{"d_expert": 96, "num_key_value_heads": 4, "init_std_o": 0.0, "schedule": "cos", "final_lr_fraction": 0.1}
Below are experts of layer 5 (counted from 0) of a mixture-of-experts language model. Rows are named router (the router's row for the expert), up (a neuron's input weights, with its number) and show model dimensions 0-127. Each number is 128 + 24 x the weight over its row's rms, rounded and kept within 0 to 255. Numbers have three digits each.
After each expert's rows: a language model's description of what the expert responds to. This comes from a sample of Wikipedia text that the model never trained on.

# expert 30
router:091169110161128116173140138152146100157148129112116150130112150094105120130167104122118126133084142120123116107132094138176158124116119113144148167113154166126149154120101110122178111117106126124119143115101170122114127171122125162172157112128101147135113146112106117137147106141128146125143154167152147113130087100136093101157094098133077115148162080123120129111120122160107136130141
up0:108095175155167136144144117090112150115119083127166146128140124110154143141136141144096104145123081146128119124064130183151093145155096125116160132134091140121149150126106142125152163169112156163093183125164136121124118109149145096119109130140101127115098174130076122151082127097119136130117145135103097123074127106142117170139157111124149108122144127125146109153100155083130129105162
up1:094074156131189129125095158141128084148158138143155162173116117139124122089139108143113151104167132134137122144108116118096158100163112117131130121172143116130104157178121137117125154096139155093152149166117089153109139139115086143111122159088122075116147126170127108115124149144121115138123123171100143079125151110149113157114149135149194092118117170147147125194171146102134138095082
up2:150124098053166128145105087175125141101091124142146159136137148115105094104102086169091110087136147123143149121130153157110126122115135124158134103152149155156087140173101153162095194149164163101113138129126137116100148126142114119123126118133122132099153177102126144149108113149158121140093165153115134118087134125127102147110112105160168114107105143123105117158169133138159164103124
up3:141153098096129137100106082113134167155086103165156135140113128153098136190129119110127154144141093126130136108150124115125144127132144177163095141086127142130137110131191125134109142120110117128143102111131147055118150121167088153137141133139167111105068104138128128090144130131121113126125128116120167148162127163132124118100121131144132156121088152196094147124120120102172166110144
up4:142109136077084102159094100078133137131174182138171112161128146111145100107109158087148145144167110140129090101169113128079084157103140120112086161142119130103163101157134142114130133097119164112157134140099147116137141150142111152115138129093148075096150161167094097087133162148121100105141126094156180082140087158124137144094146125117102133080106118157183116169123092107131159114114
up5:148138103159167102132126131133140138151153151113114150172118146116162095147103142126141131123125150108136134165124143181115076117055108136123082149127145109098125163109083145103159139111123122116124086117178137144129115147132152122160132133091094144118125131075148154189108180121120179144120156097114123169154135152114135140132102163135093110125132120096158148118164159115119149101095
up6:124143121124161163130105126123173150091116126123142085179132119110128138118117134161137123136120136188136115150146131126140107132183139157111135115103148110109107135106160070139110086132149152132123156136137137124127154082152109077134095123131157115077135145118089118120151127119118084077135146124093098137101156126161131079095144127137108153181130163138098139100144108104158101101143
up7:121143118126144122145167152118098126133106157117101188115093137104129160147116097107144121088120100146153144112094132095125091109084163142196110120153146141156143141112123144152123139138148096114133202150107103153139145092109157130137116120142104104164099063122131094155098160172151170145154130140146136157151170114125123125138109113164165110115139125118122093125104096169148086092124
up8:144128136170142155104145111110137103171114139109077146102153120124119153149133132150139070126162128148117113131151137126122115084078120148093105195157085112103126114123094137128117116095168110121097100132159144181145130120136180119124143130076127154156140152107156157084124138126138147142136150138127089133130089161110133162121118113131145122160134152140161123111097163159110119107126
up9:138151120131149148107136134146095106159135144134146110100075126085119123137111087140107104119121111114123105105088118130136127124152145179076169131115161123090089106121109113118137144101109136088145157144140123120138115137075119163137127051074121110175116129084160135097083099148086129093107100144124149183136088145121126108159106158134103121153121137167100126194131107154148122104109
up10:116108164106132147137118128134161134140152156121147165162113135143128128106107123137099159154140140164119097077095157123129133148130118095109166116128142107117100113077160146138107131111069138106162119135123125117108136131101112173094118100120131107103176122168097083156133097155146147110150153120127131119143114100156102121121132156108160149160140146156184143143161059112104158113130
up11:099113115134145139122134096129102136113082142117124145088106103122124097146112167122097145147153131127152151077152130112101105112146178151120120093134128128085146084152135116137097100143100163112106135156083117121100150148118087147111099134117140136130143143137147172045134143160094116111117126148104120144102138155114140130135114102169137108148092125133096144144095111142141118144085
up12:111146186139106171113116116142136160127111103118124143088092082112123117099120117126141082112151128128101108202149137113155123116151144167094125129118101108104131101157148097165134133066126125126158106130155148121139093076142121155174146129106101118095093120118162156156118143173089115180113151146115115088159103125130197130136166156091116125135134151155097141092153105132155111097109
up13:080114147155127161119097137147105138116128124135102172114121140122130184125105174146126141133142121184087123150122134056106117141172084095089123128177113148135137144177087145123111125190155143164121159156135080141181124136148130112121114097122120117141123123127115127158134122080133174137140134124146128129098116164142164148081150123146138093129137145083140097166103152120113127149072
up14:143122145141114078117119159140179143123150110148105093102167126148147144087107118188118141115133115134137126133059134160131094125133142111087123108096148123121120172165109131154097167125190207119166140148147130133090135107128085128141155100138116158112151145171107153081108069095127160118122116117095088085127146110126179159116127109129132174157112131104183123130107126148097104133148
up15:137119111127108162125096114144124178151151173163113081155137138132141153074129168177128137130130141125107150112121143134154128168138115113128098136131070123081111138136127090149100101119144130143095131088138118106143140108105098120102162128111106088115091126089148162145144108158133137131129160120115104123106108142126150086130086133107101182135114111132102117050137059132108122159120
It responds to: Noun-forming word endings. Final suffix pieces of nouns in names of fields, institutions and titles, such as -ics, -ology, -ation, -ity, Astrophysics, Ergonomics.

# expert 11
router:112084137119094142158118139122127105117137167134152110138127107113130164131140153092143142116100140145150140154148117109115109155141086120117136133150135099147173142101097104108144127115165141143103109176141149077133104159138134134160099159126148181111113141143165175090116144110096127121145117112120112163091132126089153094111154086125104157137081148110138144149121134114138119113148
up0:096109143151142144141113073183099110127109102158164157150114124095117139110097113149120086134127131109094150120152117137126122138125157154186118078135112136135105132146143158160139122177131141148155129081118122102118145144114077099098124124160163120124149127115098098112120161176151091161129157115123097122130097147147133121158112115161164133173141160200136099133149107135147157094125
up1:161114120155155149130110099155119076149161137118124134116129110080068132129150122156124116168162084100159124123127107105131160124139141178157126124131149128086172125142122138148109165113135062147142173061129152153142104136159154130110126083131134126140126111086134103088149125126134144157113153140146122112142093154146147140064144155101174128139131107186117088087108122106127084109188
up2:155152130149118143099166166111138191125115140140121122111108169140127114140169124161152112128130119150122130106131170135119109095114140126139145101105144092114099170121126144138163134149107113092132091110123115112092111113111103135125137180156118140126124069172107122136132132133139140136058151133144177126140139128130142119078139156135130082117141172105136109121143136161103149127120
up3:158130149086102150135197091106166126136185144116104174126165140069173130150169138126123115139116126147137132134110090109161145121138123122190132137106097090151128106113099122125096126146118110093096151141074118122135122124091112110126154109104087144150146198102143115125106143182158127115160091138097116151107142109101097114153108114147162155148107137090128142134074123157136106164134
up4:183129158102088173108143113101137155132183111132107138119128153113145140121166126106125095153122097146140139108112139153100119125112133109152128155117163082096116134122154151088131134131156111125120117102133141101133132134125131137108157102145108128153055138096097136123121153174137094106140185168075115101128137135103108122115087139140155132175116132094140142118103091157122114165147
up5:107087126175130140098133122156140137170114158119148085114148105125103131088118159166163089136181099113127100106157155071156120140168123105100109110108132130109134132107139100187110126120103137147153128103111126141127172093154107095137120092130110150109133099116125129127085111155175120117140127155136168135112131119129173126078160168125100103133152167113127103135192142117117119155107
up6:090115114154098129102131166132151135136110119130157093099133135142114129159138139159161083143128104136117170079144135153171121115124133112182133089106154157123093139101159149147131148113132107091113102125129133163104151123146078096152125144125128156157148107135115128148126124123138095141120152158114140120178123133168150128125181114103107125113148118073142115163119146123131119124121
up7:142158153163104096095117150116145158112095115103092145145128103135115128093145141180133148135155095112116120153140102150127102111140164130092116128153126121137094130137176127124128171132140104128178103119175118130125142055134085155112115127105096109088117111171134089168119129129154123133142110128166136106104158106132146148117115142105136124109127153107140146114157139160111122102151
up8:100101109179127112124105144160107130133080131090154121118099058114114145108072159190173119123146135126144118062131121139146090118124158198145117141142093125150111149113159123162102156136120113109132164099154155123131132115132143119108111103129147105141172075136134132136136100114215121119133087162133119140158116117143139139116111105106145132119148159154095119115147137153125139115143
up9:129105141159159144154144119144125136142142099143109109148124102159170125101081135121132099130120151132131161156149152155112137117135116115140117140129158104105176149118123174141173170121146149141111162177154139162090163119134124123102134135124084136086133104122110112139101128161148063111126187152117108109124129121146138078092121150128117119139132159154142136134122161141162152150082
up10:120179127100133184123152145123111150146115131126113110167109115157188106156159119113112117119101140142110154143075109155152150132134108141142142159119066140139123134112102135168165118167122126118100101153106139113119142081111089139123105094129149104112096162128143122109159125143120139117093136112110137132139171134150109168117121129144136153121125147128139161104122154102113106175119
up11:127106123154174119143121085153146104137130117120116093110131175120141116136111114122101135160166113081123142089153121158141142133136149113141157148092130139055154116129142161116092139123125127162106173104127159170127126148114108066127117139124106116107119155113102113113103117116113102130077166129141121109123121147151127097126129122103104099118132124162111077117139139102135151099110
up12:128084159097109136096169089107159129115133124136180131108117137112151147118145165120155175139144134121141142140090116153133144102120131144144107141112131090125141089157129153163098148137119072105178088121089117113108119127161137146152127086124088100106121110028157109132103097190100103109128122129104101155102097152096084146108142147153102161155148128099114109111098088113147118158130
up13:109127155145148123125125112112144142130122138164090160117111112132146111115102133139146136149129095114105126150134085110165155132172157180139168088105142116143136095106166126117126155148156170134174150110155113141104150123159110142131072123135130145093186113093114138168126155157128106137131097093117090161127103103143155178123112158102149114099161115174104102099134141157127131083100
up14:120143123140115104132117144177100148165096146109123167150177123103127112098139131140142125136123135134092093111138111091143103092088169082161086118120061138128080126132106133145130147142155121120155137146113085125153140098162144136111121115090153114118086101151116123130078093146177126131141154084120132112155148091131136121148150156122119130157124190120118102145134111105120133107070
up15:092107163142117144135197108128152163124135127111125095137162157130162139141141151111107103139114110130116151124172142111182182102105132157135126158118122100074134134105162134190169147150145130154111114123108138156106136126179144116128111107134130138100125132128142132080140129138099085105129146118092134130148122141149120092148152117138131112116116163124142136098114174090158131117133
It responds to: Closing parentheses. Closing parentheses, often fused with a digit, ending records, years or measurements in tables, such as (3–4), (1977), (2.03 m).

# expert 58
router:129166118133103110132145119108140104156118137135141117136119151100111128155155120133116153112117132124154146133165103094145178136105133150130135145097129148142143153103102106103161118140086110147110107083093161093090144151094115139140160108115099171142137113126119093120148141130130142137109111144088106122125150134133155103137076110126122110144160092164150118085162144124104147141169
up0:115143145123122105104149116160159129145099135087071142152141130132121066159112142121117161118096127161085142134120122139129135117160153109124122093116139138151097105118133153134147117147148126101110161159134128128143164152098125169118126111102152122105086155118103152086163096106198130167118125125128123143125119087162137096106122107119155158147123111150115118133144113100136118092064
up1:123116169138127093119153134128123134155123090142131127096125146121127099121109103172134107137117151139124138114135148108116104130099137102075078147117164095151117140149095157118132122146160138110101107125160133152117140157169144113130191156142126150109124124119091144118109152147118159107105166111183066160132141132114093096095127095103119105168125128153129092182130169113097143093118
up2:112138129095112149144165086146155113106135161150125123131146165120128105114123154155108133099149121111108090092139146132143153154167129154134108117165096124107156100123186101134112115147091143107093129097141123139107096125105144131083105127116129142135147113186129144106107096127145124132105164132117137106152099178121174152137100129160147192121137116152098112132140122152132127107142
up3:112191161145133107065111141160114115185098135193083141123160091124131123067140128086102139108178134122159157115148127122079108160095153111142132098136109094141137136121126114150122138137115168122119099124162143139130113159120143077156125144141124114170141137160103148090125130107181143157135186122133150106121107102140159106124140130154108144125090098169091137156086133146121109105139
up4:077119123147115147087153185115083107128118142135116113118156108121132094125145107148125112076161099124108144105147140165172140160142138086080103085168121086093148163137077128113162104120104125128124172155134119154140149143123129133137135146163143128124146159092100133095113176132089130090126159135178094079126082153131143075113133122100111144134149128112108087102146107123131125137122
up5:130106128180081102109104141141109132131119140122132095146093126117131178148110122157154137159170154114107117147102134088133151145117148162133154119129123105132142110128197141128125133148132133108126115159113127157105172134117123143145163112102123124124095109160116073104157142139110096132117107140105139166112151121139108091166122163134151146087125105161114171109142153153134120150101
up6:136116151136149122143152132135134122161138106119069104097123107121133121127118078135123088109146164109133108108126163130134152139133122116127093099119125107158120155145150163131154126134134139149126101078141136184101103140103163125098137170120105102146111113172150101123129120100134159148137090148165150137175172121130095107114124164109117135072140122147121124145149147151198137112140
up7:113132134159127114115146142185131137152119119126074117132091106133123133106115106130109106097163120159117109135144128136153116100143122098115120120115145123088079093150123143140124122129124120116123127152118086098084111188183067140108113116107161123111130179083127134109167123126130148140095106131209095113124166084151138111135155151096137122165158096119127095144150149151122111162145
up8:142133132195152125126119161153071139145132114185098159123128090135109122121127118113094127102141096176101088102121113114114150143107137108105114170114107184149127125154128157079133134167151145113129130113120121175092106141108131122122131129156119141129138128105129114117059120129092141162083077149143149125145117098145140124122153142109144151123190123136108133113147172128137165141101
up9:083089178132119143135156124106167138092150139107122122138127095150119127124145123130154190146155088124140100091129137099107157118096137140113139124175135130110141166138131159128175140143151111150123128140134117126173134085133154147121109138145166120145081098137136129157124129061165152106147137147073119181131132138125091116175103118159157119136108125103161110137102111117118118139142
up10:112133196130151136126106102138113125131115107106144135099162176113134121122129110177120126128127099142111123135114122137115119104153087202112053084119097135136124148112140106115129130134096167142132183130158111143119165120148126148072077122172137090086196150108125154133149110128100149125136119141112061124095120127161138112148118117129115116160099137109155125116131104128147171111105
up11:123128104140141136120151156163118144139149134096130108171142113125088103152087120095116150144125100119167137135145150163157160142144093118157104138141096133106105118142145128139118139127120073093140129154166110122097114106167105130150141128098122125158101110098108120093127132136130201088148149145147090137142165137151163136130123135138105177121140169114108167168158123123131125145110
up12:078130165133116101147160101129138136119149149089129066137133115106150138122125143136113120149121092139142162093144130171153149124164091135137160125102142131120090086118162120093114103135117062150155141144117108140127099139143067115124098129140139101153130117097117105177132137096139146092123135126119092159130146098177115158166112089144143134134110115083116078120141090109115121136105
up13:076082108157109142120135077119149137137136088171150125159119095125133142114120123209068161085136116130118149121135136117139147116133107133128107117124129068171102140115129151133124119087147096105105142121144134123115143096132149125140145165141120130132119094132144143120082193105114147147142151177114112081124130147122117127140116177136168131146107195105166093112160128116134141130112
up14:089158159138091094112126112158161141168181129139099160155156105107118099091144108096126123099092107128139129166138138087149134135131101160136126129103134118144088111170146084120141190119088120101109134149122144123109119149140111129150135138148125141116117089160103106132140132135174150124172116120122099153108126116120114096151145103129143097135083122174124191149124150095132174114104
up15:154127092124134120120149115114128121116110129141149160094128148132152125089145142199112119107146099134121125119130111135127049123063153141120096160150154135139086146138152138133100132062174115159108147123142094153157088117126151080173157127143111120132168138114163118113122086115121126104084111163140138079109164110108106116131160142179141097165143105122139098102120114174144137126152
It responds to: Organization name words. Capitalized nouns in institution names after of or National, e.g. Association, Council, Committee, Research, Department of Defense.

# expert 53
router:138161098108121109095147111143127184097139108103174143097147134108159113133131123117110136074168109136105137167104099096164171141135146138132177152142140108088098106152147141123117126100150146129172121124140091158110144105111166117146112153125121127092104119151114087169095124099156153143103149097087094097123138124131113159118129180125120142166079110135139130105137127111095156105146
up0:159120119113183109139123132124124151126130156146121116132158154159068128097125155170088129128095155121126139160098143114145105117144132122149120162129151137110118151102079123117117133127135174123120143178074081151126195131119046142133113083099163133136159149114163118154134129124136150091127125103125183139080150122184083118076149086148101125143134094129162123102149149153101117131126
up1:149114077109108108130142108161142155128134077111106158117149145113157104086089146075104123112124164113122049101146145120117083151175131110193146155128142112129135139112112172103162147083107106120128130175157168143107183134125116134131149111083117120144129152124092123148191115120128138099132122122162127170138050164151105148099147120120147117087145132146095082127133131134124117129095
up2:149125069108116087112160107144083158124109076111100151132169097127150104128047161119130134142141175091126050126120140080127113153145121082155152145142172096159122104104107150151171112108133140123153165168133131134128165119117135094091135119118125086124127125116106098109189089096124106106124113116116151103082090146177125139087145160123106116153134136113152140132174122098081144116109
up3:117134118138143113112133135116141135120105136117120126107086138101139131145111142141111162118108153102156122116098117119111180171174102133089135116136217082103126120115158168118109132131158121145121099121118093132127150155081129125124144152132131106201119090118142141136130103121113128095163107122101133075151114188160112100126158135112133158115132158118128092114129109183177128127130
up4:104138119127171117165097154153095112111142175120146114145128120117135108128104147152130127183097199134119108130110106143107110122128114154121103119128158152151111122102153095094113114113106164108163150167154173143152118149123090152107120116114146131128115107108131109130171082106163121122116119101120189091125102146144107090094171112108152173139144124123131107120139148122070160130090
up5:127163098117143129140148068121120153123160127152120114135129136159159116146101125148102135133111159113124125136116159145125089169142120110090124145116174104114156094095093177155146108117115128112127117120169083129140103155071127137103135103141122161137118106127086083131179109095105182093131127100138104133126116153133125109101118115137098145118135105132124113127134105142096168137079
up6:099098156163086113139131175147129136105099134105122136109090128101085121139152142139160114120079137131140166125138104124137125112127109102094114111111090129136137117080125124094127113145152154132119129166121129130109132137142097129143149128162092146128133093124146087143133154120140124145122113153136115165109164072129178072169149117108159134114139101109111100138143146095133108133087
up7:145152140124198118098125120103158119152118126131128130170099135120152131105125117177094125126128135163147101137117166113184132129120160141096156100151134143084137134124138143168117082116126123126096095142131077094109086164106134128127178092144115161131145107121170114115144123132118128097143138135127086108130134125126120101089103132115071138122131102136116106144111099158158164103124
up8:105108167130128150128103096134089131129137160192132137141136154108094155118149143119123134141141137135117146104161076179109167126137138173141138066131111132135125128096096135121167163161121182089098121144174143116126183110133127147123107133125132114111112100130124118105114122134150082125126128112184121132132107100158087134158099112118165151115130110162109112105156160109149139133203
up9:138084118125141130110092077152143104159114138156130143146158108122107150150128151118146058139137153124108161129100095111155088155143123086151155130131138117136131144082096102154115107111120140096119116170138090144114126126114119141125127123073118167114121123141086105140135135116126146111124131125188141136123100130118140129101186117129079149119125092099106112118140156131097129135093
up10:126134096108060111149160124130120151129119103149143119138086166097135146103164106110102110089092140137153113135153147132125130155145125154128122109142130106143126090145137068137128154115114112089130133182138108080132148108095108112098171099139178194130105098178141125124122104132118093095115126138144102087128076110142074110120127129136136193135142163134164150152140109095100123162125
up11:175117087133162129144145088178133131120136128139130138142117120168118136130149184179098151133129153093137094130125119068137135149163136133153096177098162089116125134092098121174097125117129183157108115167084116109159147141135112151138147090090146100143137087148109147134139121128136123086121145096104149122136123113141096118159138111123089095132113083116138123114157142177170108129136
up12:159146111106122159174116107148146130176134084103112161139119134123153121120101126130121129110144119119119089129140136092125099124106146132179105143129124170129161133154163115149116124113081169143120117123117132137128085102130143116089142112075149124148150173141115181140152146136123116131123125123094173139142108170165159176085142103098138085112139150143095101184143092193133137108142
up13:143123105083156151117111143148118108104081083141121138112107109125096113123164132143099118084137113120145118097161142093168133086162118149108123131143180123079134145134170142154116152135126135159143141137085165122119089110187125181093146098137115150103148153144170102130135133152123124136134152134114125111089116133131139149108086106113135134130112158120144139136088076139146120145131
up14:124103132134093138163103105173165142099123123119102140168143101104116092135097130120146119107124118138132138125126120168135111113135142095139123134117129089154149133157108140136140088131132116146106135129064116055136115098159116089110140136092128103092085114135116162146106105131115106116137120113155123127161114114131123158160107144170166151137146181083145134168141078144141080139089
up15:121062118126123158114140159166085047176104129098122106092155163113112145145158154150095145095197128125132129141142137129108153108144134119142119118132084147124137125130154133163120120146128104125146103168082100117087152140143138151147162083131129092090135115142075130152174117108171097100118104147134134113095114154163143138116095140099168105154145144103136120132148124151141086146140
It responds to: Line and heading starts. Blank line breaks before new sections or infobox blocks, and capital letters starting a line or heading, such as ==S, Route information.

# expert 46
router:121108131099115094140085082070081117082159163123139151121107108149147131096108090144142154120105117101123129187135157169094177099126150160095163161130125167079110129151114128135163124100134107155166161133137138101112087112149151091135092155101166123107103159114093123162144129099111098135139178145122085151106141160109103134143130116151095103124099136120118144115102158117153166085147
up0:147133094151112123103181123145146139112138129109085111151116092136061106124130108102145119127102093087115136131133140127146127134133145139131155102129130126126189113118103135179145109115107121129118204159116148109083163109130106147107164124122093130134138167160104104106144118124143082094170134137176130158139096148145152103139154090161130138168172080126120106124160151111134144149097
up1:123117113164091109100139091142143115143144134132102118143148075142080176117155123190135132160119091127111157157092123124119149118147123123176116123129157118102166152111126176163128151124062131129101181125119165136128135163073132156105120117108111101136174117171128125124137136113149104104146127142129145073140118125158148130157114066142135109140119147125111160140146125138107159124128
up2:134130099108057151141132134130126142147127123112099110126099112134127153141135126113152142116147160138109130173110134129108103127140109152126125138124166063132129121096111088143145094103153124145128100122111127096167112158101125159125179125108123138132115117150103154142131107146150101117146120154081128100127142149129121110165137061127125133136124110134156128120113106154114135129134
up3:118125146094132153170111123136130136128151128141153138138137160137117125148135105101131108160109163157180151126135095124153097146169101160176132128112116098098126117174105144147111139183156146127116153144164182088131134128141098126123138161157094137098111106130123152098102126143128127158130132128107125154119098101144088117144105107174117114160120123127150214125106139127135094157158
up4:148142113097090161147179138123107145135123140136087133126170089106146115127099193124047148068146046127149135126158109124151132127142084090133126097121096109151169157142130136151111108137126114143117125140078137119105123105116158125096112117142124160145167155103126131131078125154119119140148147149127137136091160126116110136139101182155150147108129156115168113118120083127121085140090
up5:148177126163191165111139147110120133127134098137102148125128122137126115130133114150109154139126074109122154131080092139100130137097134192146146134102211141125124130103145123111116129134121140111106123118125140152183154129078103116123144115107136114133131122131127112143139134141124075104144123096087136106155055145168116107149131085102102126105149077112133113133142112145156121122085
up6:144178116128150127098147108153148157119123112143146157118164132131146115119124175096127132120169075153089092117142118139138127123121114117119184124116139159134118160119126174134127137122137134122155139154152106166120151070139091144154119154094109106125154122082121119133127146130132102151100102139138162124133131085162145156139114174115141086129148101117094134142161110110115125131081
up7:165193083091127105143118142154163177116095116118157144097157128133129110128138141103160111119151155167139139123147126124174138146128109115154114086136164106164091107140130139185116121171161154144127137147121106130171138100115099100109133174100133092110125130149114161126097109129145167158104082105144161107124120103144145159146144168198141129120135143155147151125152113151110103129166
up8:118140119130139122101105116106097107120132132150116166103115170133145142145168158159129169122129128129174180146098137138112107103121118127123153164123126191094140148109156086107124129133139126139136143172151100148152113099155076113102147188134132191092109078103158112120136150115139093128130131070082134116194114073103143104104105116140144169118128159138124159101102133081156143098112
up9:143184128133066119112094146131139120139120112119109124102114122102127139115088123157101116111153153123117094119133091129116113152109131129111129150149172092155094107147144077177132122125147140112133064101104092121131116135108163098129165115106149099172138175199128159119142104118143182144146127129137112104127141140138124135182181133111128143150117123154150111101138119135116115123152
up10:124131114115098106117104119141124180116096120128113124117196111108115080132149146132144128137177138146122115120137083130131108153174104115120079137121114133153098150079099145104143118103169138117138137120123164126153146126170097111125165158118137130108115146106109149152109134127116174104165115166126141123110146090131102144135119154202144110119143150113113136133165117123080110127155
up11:134145156119100149141145154109182108141145130128102123141164119092128092126108179143106148173099099146132109121161117119123122136162108116161133118120142088131153133155138142178126126170117104147109152093123101120110098098143132149123102072134124144153187145175120123111132133141142084126130123143138142114081166141129125148146140086161131116125142118112150167121094149115117081140123
up12:103133138134100104108119121136123141141106109127149131082144131110163134137139111150149129122161193096133127108151095138086120151109123147138140145117126162150124099131125123192134114150121133129148163146107089109157132127111114113135170195110138128113168141124135114103141114125145132121087124074108119156161138128133111143114119173130111132118124162105120125099128098079139115133155
up13:123110143103130133123179133112123094121138126134116108106129196153124146158122100147106122111136103128166156093146138143107121126164120157119133121113102108099153123126129073132102121117104144119131142132100129115159077141163115157113141134177115136134136174105155103134166120150105077111139126164091132156138122155128142115115130103124124139120150140116126124102144150132123140114142
up14:129098123128108112147164122138106134131119146119142129161128113122129105130108110119117121175094095142133140157162112132159093092136130142150148139141129117132145160108095131136139141167139121144124144181152164095110150110174118151112133142146122193104121156089123114108123145153139114116168117127141130161128051151106135095159133112136138135153149110120154150117123169105154141115106
up15:141139089119131168120166171125119139104157122151127122141137138126146137118093116141070117117121077131183126098147133123115128128148151130121142145152112146168186102140136133168126115158146127158123163144115136122129146115135083144104141045134145141158160116119129132109128149138159062114152118170055117142167114113104153089156125120091129171140143107101168142149119126153119113159089
It responds to: Wiki section headings. Equals-sign heading markers == and === opening or closing section titles like History, See also, and month or letter headings.

# expert 32
router:094106149137102087153095148142107084107112147138148140111094143144109147187151143080133134157091088150163130132105104112101127164124122101123173093133153135115156122103098106118120115147167104145138129152165162113156093156144135111161109130122141159159125135129119111130168131106075134111158077146137137147076097089092167102104166112122099116133123104122112137136133149121118112120098
up0:082095150111131140137170117165116138125144085131161097134151160150142165117122114131114152119165174157117152103196160124158118095147111125127150148122151097071090149124104111111111122115138132151155140082140107126143090162183150135126098107090149161134104119126135122129139114113149137105115127149115110122107146134110140107128115124103134110132118121072105123135109147124135135161098
up1:137093145149148136140134143148137099132121119136112161170165095168155145133108122140130121101130108167137118107109136143171132119170107111139119116114161112154142128098080151102106171126096149125093171165092099167105141145133126145118100112105141115143108116095114099160124144133156136082131094066140121126110084168115143111124119132125152210120122114112110058172113130115180126141114
up2:146107133067163085142174122119143137092122113204132171158102135162124119168155122133101148169142113146120154102130133152139132104116142126151134168124127130156097116103159103141090161147130082066201157110089123131135108130117125127142159140159132091155117134087147089132129142092138104089098136147118088137120125124110132121072123166156135140099177098117159089101128147145128103130093
up3:123150119139156116122167109115163126088127100122123166138137152085132135149127147127131163150123102148127153105130148147088102130164145152131150130089133156169123077164150116108098170120148109131155129120139097097122087114137077125148121162102132157157105086109153113171154127065160083088110120133106144085128120118143147084114142117115141130134153099092153094156104173108121138165096
up4:119129116116127128132113168146148143153136144111121128156149145109171144140135057113162092098125121181169152103123159150185083067158107116148124140120151162103101094169135093132076106111129113109131109086114142130105129121120148130133115082127122128124070098110122117139113139137132107086139108124099118122121129136132146109143132117170131143170153129086131155133088124107169171150120
up5:115117151134141089100114136144108147112133081193115131135100087111101167109131104193180112132134111160148159111079103128098154154135117148158104109140157114107157136102088128113154122159180099166105142128119124113116156108117143102119139127149121119148149108110074111156105098128092091148114151115116126118132166135168134112133140184138118128139139111121135109138127162179133159130113
up6:112113110118118164110151100118136138080103111146107075120133129210102101133113109122099150145172122119097182113174132123158159121128139118166178111145124152150118109148153146171188164183144090147124131114136127127102120122124149130151071160142125136167150150100118086135127148131153084094126139184124089120110143145176149167134136094134173131156088095144119085133129129118115145125144
up7:115123118113182147152134113086130143105142110187086145147103133128099115077159117137131138106122111145150152160108146138134114125101135135113101139124151129077104156129102115067137172116155115087114081121130145092167085112129161126119136154164098137134118144093134136133126114144111131148114156127135110139113133159118151141144101169156133103121104146133176118109102118159190151119122
up8:152111152099135098135138109118085131157131127106167111163144147173145145112147091112087144150148109138155116147136186099152124125153132122145126123155125111106112138141135122169109131131115113138142153108071099158189119090140155126142088101122151133137162112130140123164111146124106077096123115166140137175102127127140110130106107127146102118086145134109148080138130135119129096104109
up9:116133127116190076104130091100086136136124104091125148116101178124163126046071130127121083166140082136143103096114138100122098141156110135155107133126117142126125161124100112095154121137144142149107178172140103151161114123107141119136095123142113116153140125156124152118130109123144123124127124155100117145139121106155115139163141138160096089118167156125159106125147118137117144138103
up10:125105132096152148107141087108102140059126106108124090135146100129142146105140132132094132107139170095117101121160156122113118092201129176112100121133140109088089146132110132118098135108136135100186143146114154101149120122165091129123144143116112110114153113130143114091139124146111125070119132132129105164148128140135135120102099135136134159095103097171122142141106126150137116155138
up11:155163047145130140123115113098100153111094157132115121108118113123126152134139180142170129130101093136133152116125109128101164119133084121158070108106104093138123126122134143111106131123152169138138146123117106133130133105097169162127145110119112107130119119117096143155121122165153132100127148109147165120123124113130131165148114136131100150171078176098145152118137128160157141155122
up12:112138111105135145134131153080064127121147135141136115131134099109110134103151142146127110161149121175121085137102169125108093089097104136139127114120113089110120129114139119158152127134123105105141114136143137129103113123132126087152129134165132111136111169152105112113154149121121132150104126112127145113117127114140097166085141114139092110108130122082147168122125178098125136137152
up13:106081121088120123141138148121153128102134102163113135154137122149134122138109110126112100104144154155132127169146184140164092107128120154096145141109144136112108144187089090119124121104124145107174130125117118099161116133143099129134116132128128144098099136122134132109126138146158104138110124119159096135118138099116137123101111161164132106152124148106165158109157174140187135180086
up14:129121132109150127115156124092135161120101125110127114119057126128134127153156153135107160185101165110116141118113146123128165157129138157099092095113114144131127141131110119099099105149118140147090130104080113096156114134096094165118125158157134149109180128136147118120127090119114175157103116151106144152137161125115102139143110129184128130131128125165143144109124174150064129126135
up15:138111131090125116153097116078129116104118134107126142122138140135122152174132116119190142114118103133156126174074121125102110102134125128135128146070137129139123107152119137047127097106123121095141164143111130100143146138102163143117129160095118143121137129146150137161124165112108141131135135113143132095102156108137134107147094070119128117131180158101126165095148148130161158162154
It responds to: Closing brackets and quotes. Closing parentheses, brackets and quotation marks ending asides, years or quotes, such as (2025), (former), "well-developed", [ɾ].